{"moe_layers": [0, 1, 2, 3, 4, 5, 6, 7], "norm": "rmsnorm", "init": "uniform", "init_std_o": 0.00859, "beta1": 0.95, "lr_head": 0.00582, "grad_clip": 2.0, "doc_mask": false, "steps": 10419, "dataset": "wikipedia_en"}
Below are experts of layer 4 (counted from 0) of a mixture-of-experts language model. Rows are named router (the router's row for the expert) and show model dimensions 0-127. Each number is 128 + 24 x the weight over its row's rms, rounded and kept within 0 to 255. Numbers have three digits each.
After each expert's rows: a language model's description of what the expert responds to. This comes from a sample of Wikipedia text that the model never trained on.

# expert 45
router:142165146123117097118116153153140157140104122105097116093152156112148094127155153141132127108113161111111158118148132102152132129134141156126120097118153124158166156118141152157132133157089145113125132107174088119111119156146074107165098118154135126137146125156162124174123147157106146104170151151117178102137166115143135102107081137175074132102146127140100155108072124133114103164117
What it handles: Opening parentheses before dates, births, or glosses, plus word-final y in names and verbs like work, post, join.

# expert 4
router:124117119156083075111130107113122131141143106126116144141136179104145120146118136169147148149157100127102138149162152137162077089144140129150133124113111151105101143125173157148184122097141142097135146142094139131117141137160126123153098138139140124129147157107153119111147127093138117112131140131136175124104174128104161084117130111185111081139072184150082157115117105136147128151133
What it handles: Short first pieces of capitalized words and names, often S, A, M, O, such as San, Alex, Jos, or the o in S-oon.

# expert 35
router:151109122135106136105115131156190158100136145105120116126127136092160132146152144119094089135149127134109129120173132120176121104096133113122125111168151137145130103087152147121127163110105115093144148080136147135116140174128156096148131168136097098104117162106113127187160158086142166134130155138174133148075121130126183117114140106174140098136106147163095125123127138137113133154135
What it handles: Word-start pieces, often s, f or p, mostly in sports text, e.g. yard pass, Center, mark, high-speed, sea snail.

# expert 18
router:159082107148163161109156089152103126130091104158135160122134155109117134162104125140138074158169152092094139130149131095154137128134145162106124113130143098128115122086113125170116171104115109119146137113081141169105128152106124099108139121187136083135116136123131167123089130123113128138105123154102131119132135097129115141155091082145098136064127118105127156137126138132140130084166
What it handles: Table pipes, year digits after 19/20 (20-02, 20-18), units kn, km, ft, and the/its in stats-heavy text.

# expert 8
router:098127142110136122097111117130157160160091119143074128153138143084073156135150130159164106139105089106131124097126160125166138131133155121112114129089081095099150175103125130120118097173123132093120106093130104146094150111102146113100089162162146141105116122150103101164106098096127138119113104139138134110110133127095147148137081081123124097130172124138113161149111100149131105145128
What it handles: Short word pieces right after an initial c or C, as in c|ac|hemire, C|in|ema, c|ele|brate, plus stray spaces and digits in tables.

# expert 40
router:171126103091147135120163167125115122163141108133120165136133096118095161120164100141140090102126123147075133151163119094117152126115091106084155091098116115110157151116176165105127124144144120124147116100114140129111124119118171141075143111152155104111099122143124129123133116140128114079080122116161167152103113140121153064118129102128137140132137166142154152129139143186149163141132
What it handles: Minute digits right after the degree sign in map coordinates, such as 06 and 11, plus raw byte pieces of non-Latin characters.

# expert 32
router:138109148127168130093088151092115140136125157114104134111146128121130112120108157143132071109154142124119147139157146073121135135150170140148135114116159132151137108154112176152131147135122105108154151118096119128099144098150114111154153146153131132148149192138068171151088087144091120115111157113136155101136167149150150108161074165151116164098135135118136133130090139160121154143119
What it handles: Middle pieces of Spanish, Slavic and other foreign names and places, such as Gu|at|emala, Vald|iv|ia, Ol|iv|ia, Vel|as|co.

# expert 33
router:114103095121064101100112085119088148151114152102137123091144164116101156132161143121133119140145102093130182160135118096093133121158166128123138118158162129120113188113153097130139167148102146104111113121125112108103104167153175135125117171123103098130126104150126171132121146112129124133148093128170105153125132149152106115159116076138140104130150115139117157120089097141149093127124
What it handles: Word-initial Latin prefixes like ab, un, imp, app, plus spaces and year numbers in tables and lists, and B in ISBN.

# expert 63
router:123119126124136159150151128126108106112099095107122130162084109130145122113156121164109107121090127128106104125159096080169147116121122128120160102111129082174146134148150099122163144113105165151163148121112139167140103103130122129181141134171135105116131118121142158131088131140151097140115092104146128110148174109120148130169121111133135142127099126142118165184079117156179188101124
What it handles: Adjective endings like ical, ular, ural, plus k in Slavic place names and words like original, general, often in taxonomy or infoboxes.

# expert 3
router:120117127135159119086120126122103123161109152103115115139138137120128132085112146138147126112087142094130146112113111125132078120105105093123146130130087118108162151091137154138121124141157112099093131107091090142145159155136114163133083120120095111121132153153156107131114088152160154139098087079095174143125164150169115102122154139177133118155101174101120153132092136176125169103108
What it handles: Nationality adjectives, year prefixes, and words in war or history contexts, such as British, German, 19 in 1973, Viet in Vietnam, II.

# expert 39
router:130141105085161119135153130096166111110163156117109111149112169136117122119110117096100112159117116119146149109144100111125127105134145145142119123148158077162142146144150112136154134100146110141147071089142101118090121150100150130166155131181079104097067088131136103144113119142110127102078163094124142124165144096166141144124105142150108173118137138132156157150120112148123165131140
What it handles: Inner word pieces just before a suffix, such as ig in Religious, v in themselves, ank in Rankings, plus JPL in asteroid tables.

# expert 52
router:113161125132116082136141112083144142154121127108099173141098122138141116177132107130133142108047127096120125161161113100135148115128147111114133126147107098112097125120177151095123113122072141176109129096092117146158123094134107100160121141163122122136145159139145125144122084133173155107112144110145157168115139093179159138151109111147137094121102152132126155106107098119146121147101
What it handles: The piece ch after ar in arch, architecture, hierarchical, merchant, plus month names such as February and words like Black, New.

# expert 0
router:128113119152083096114179127128123104118096122147113132099089122122098105140136151097138155127112152082125094113142184085154128136130114123127143140083148160119141151117168099155140106093114150122136132124117146135119078161193073121122146128134151116133106166110112147107113149132156139120079132134144124139162106117170122101155137089118108172158082142119103104140117140150096162109134
What it handles: Forms of have/has/had after a subject pronoun or comma, plus with, including, also, like, as in "They have three children".

# expert 26
router:113124127091130146114104102128155111111159168118119141149123170092089152089095144150121122149149124148113110124170125086109139119141165099109144103162124108105114114126121162096133130122133167091118107110144118144118135099124112113159179159083158121126084156122085110141126095123112110115134105080133181125107158158123188092122085142121125159111106180145135158110150142124145120108115
What it handles: Capital or lowercase pieces v, V, R, D, P opening a word or following Mc, as in Mc|R|ae, Mc|D|onald, C|D, M|V|P.

# expert 58
router:157138103166137133108163131155091135141123135148159141144115118102114102128153122123076106171123099114097107113124121129175128081122109163082112131109109134098128116096183159101134144108130139145071146098108163169138091135122137087150129153165088114139131110117163131128117098168127147099118135121130153152144132152121148174136122076134151133153077114113095118092138103152146144119138
What it handles: Whole nouns or word endings naming a field or section, often headings, such as career in Club career, history, school, University.

# expert 50
router:112101146095154116092123130111114166125088092149139166169089168125107120110115094131103116113096105118111135104162134149144071130127120183153095156138124142135163158138137126109152130127122128140110099142131094139074167170099120117151105148107072130143108102103137089141094112111126143156144108104109113144133177125151121122170126132139144138112151159132139145108066164118148129146127
What it handles: The it piece in Med|it|ation, ed|it|or, cap|it|a, and of, colon or dash in office titles and infobox lists like Minister of.

# expert 51
router:105117073121101146093147093119118089139114090121133124136147131087094133158162131124112124146099150100130100140178124150145106127147123177125110091139089104110146145147147142172128171143092156129110138136114116163133065129139132116130103154143142107111106179127119157136091138152086099106129153111156119112119155146115126108138138105171133124085104136118109077141102114109105142077105
What it handles: Forms of be and have after a subject, such as was, is, were, been, had, especially in opening definitions.

# expert 48
router:142100111094151147095153123096140144164150141121109127134164109091133172116113139159156146154139093143094108144161146125120109112187119150107134136120117100101126152103133147111172097103120178105157113104119135147104107132145091087094128128150128115114147111091098123183086098126147161130123152150150130169118165109137174114119138081115140112142139115131092096117100121151168163110135
What it handles: Pieces following an opening syllable, especially con-cess-ion, con-cess-ions, plus C-ast-le, M-ar-cus, F-id-el, preg-n-ant.

# expert 44
router:118121162116146142126128144093098111142116138179160129176090160124159113125130136104157152120155129113121122170164160109139094127116155150113131069116141080176093118081178096131134144096112116099131138117146139133107119157118107112112098157133157137132105124132078111141143075144172113147149137156146129106174133137151119118162130127142133115114126171145103153126110139153110159100083
What it handles: Inner pieces of ordinary English words, often the letter t, as in streng|t|hened, fe|el, sim|ult|aneously, Seat|t|le.

# expert 17
router:094138121152147138109164123106110131111143098162177121155116194115141136123139141103092135146152097090149104135143149078137097106119116164137111104145115082134097135133114116121126169164103134123123089123151141116124086137096122068142080168143074144150145130130090144104102100101111134087119120111164118107106140129126165110147109130151105120139126139118100177111131095119147100149126
What it handles: Stems and middle pieces of common Latinate words, e.g. transm-iss-ions, serv(ices), com, develop, archit-ect-ure, before endings like -ing, -ed, -ment.

# expert 12
router:105106141155081134085160138110119111125083129138085154155126149126138129119138125113141115097101099138160124136100147110135118132179150145085132138134146138109139101107166138132144163111148138083172176141162115124127139125172143134124122154090130089144137117141158115112100112126130162156139148114132151129158154114111136108132152098153138110089118102197141111170090127145150137137052
What it handles: Single letters or short pieces just after a word's opening, like Ship-b-uilding, Hez-b-ollah, Sask-at-chewan, Neb-r-aska, plus sentence-initial The.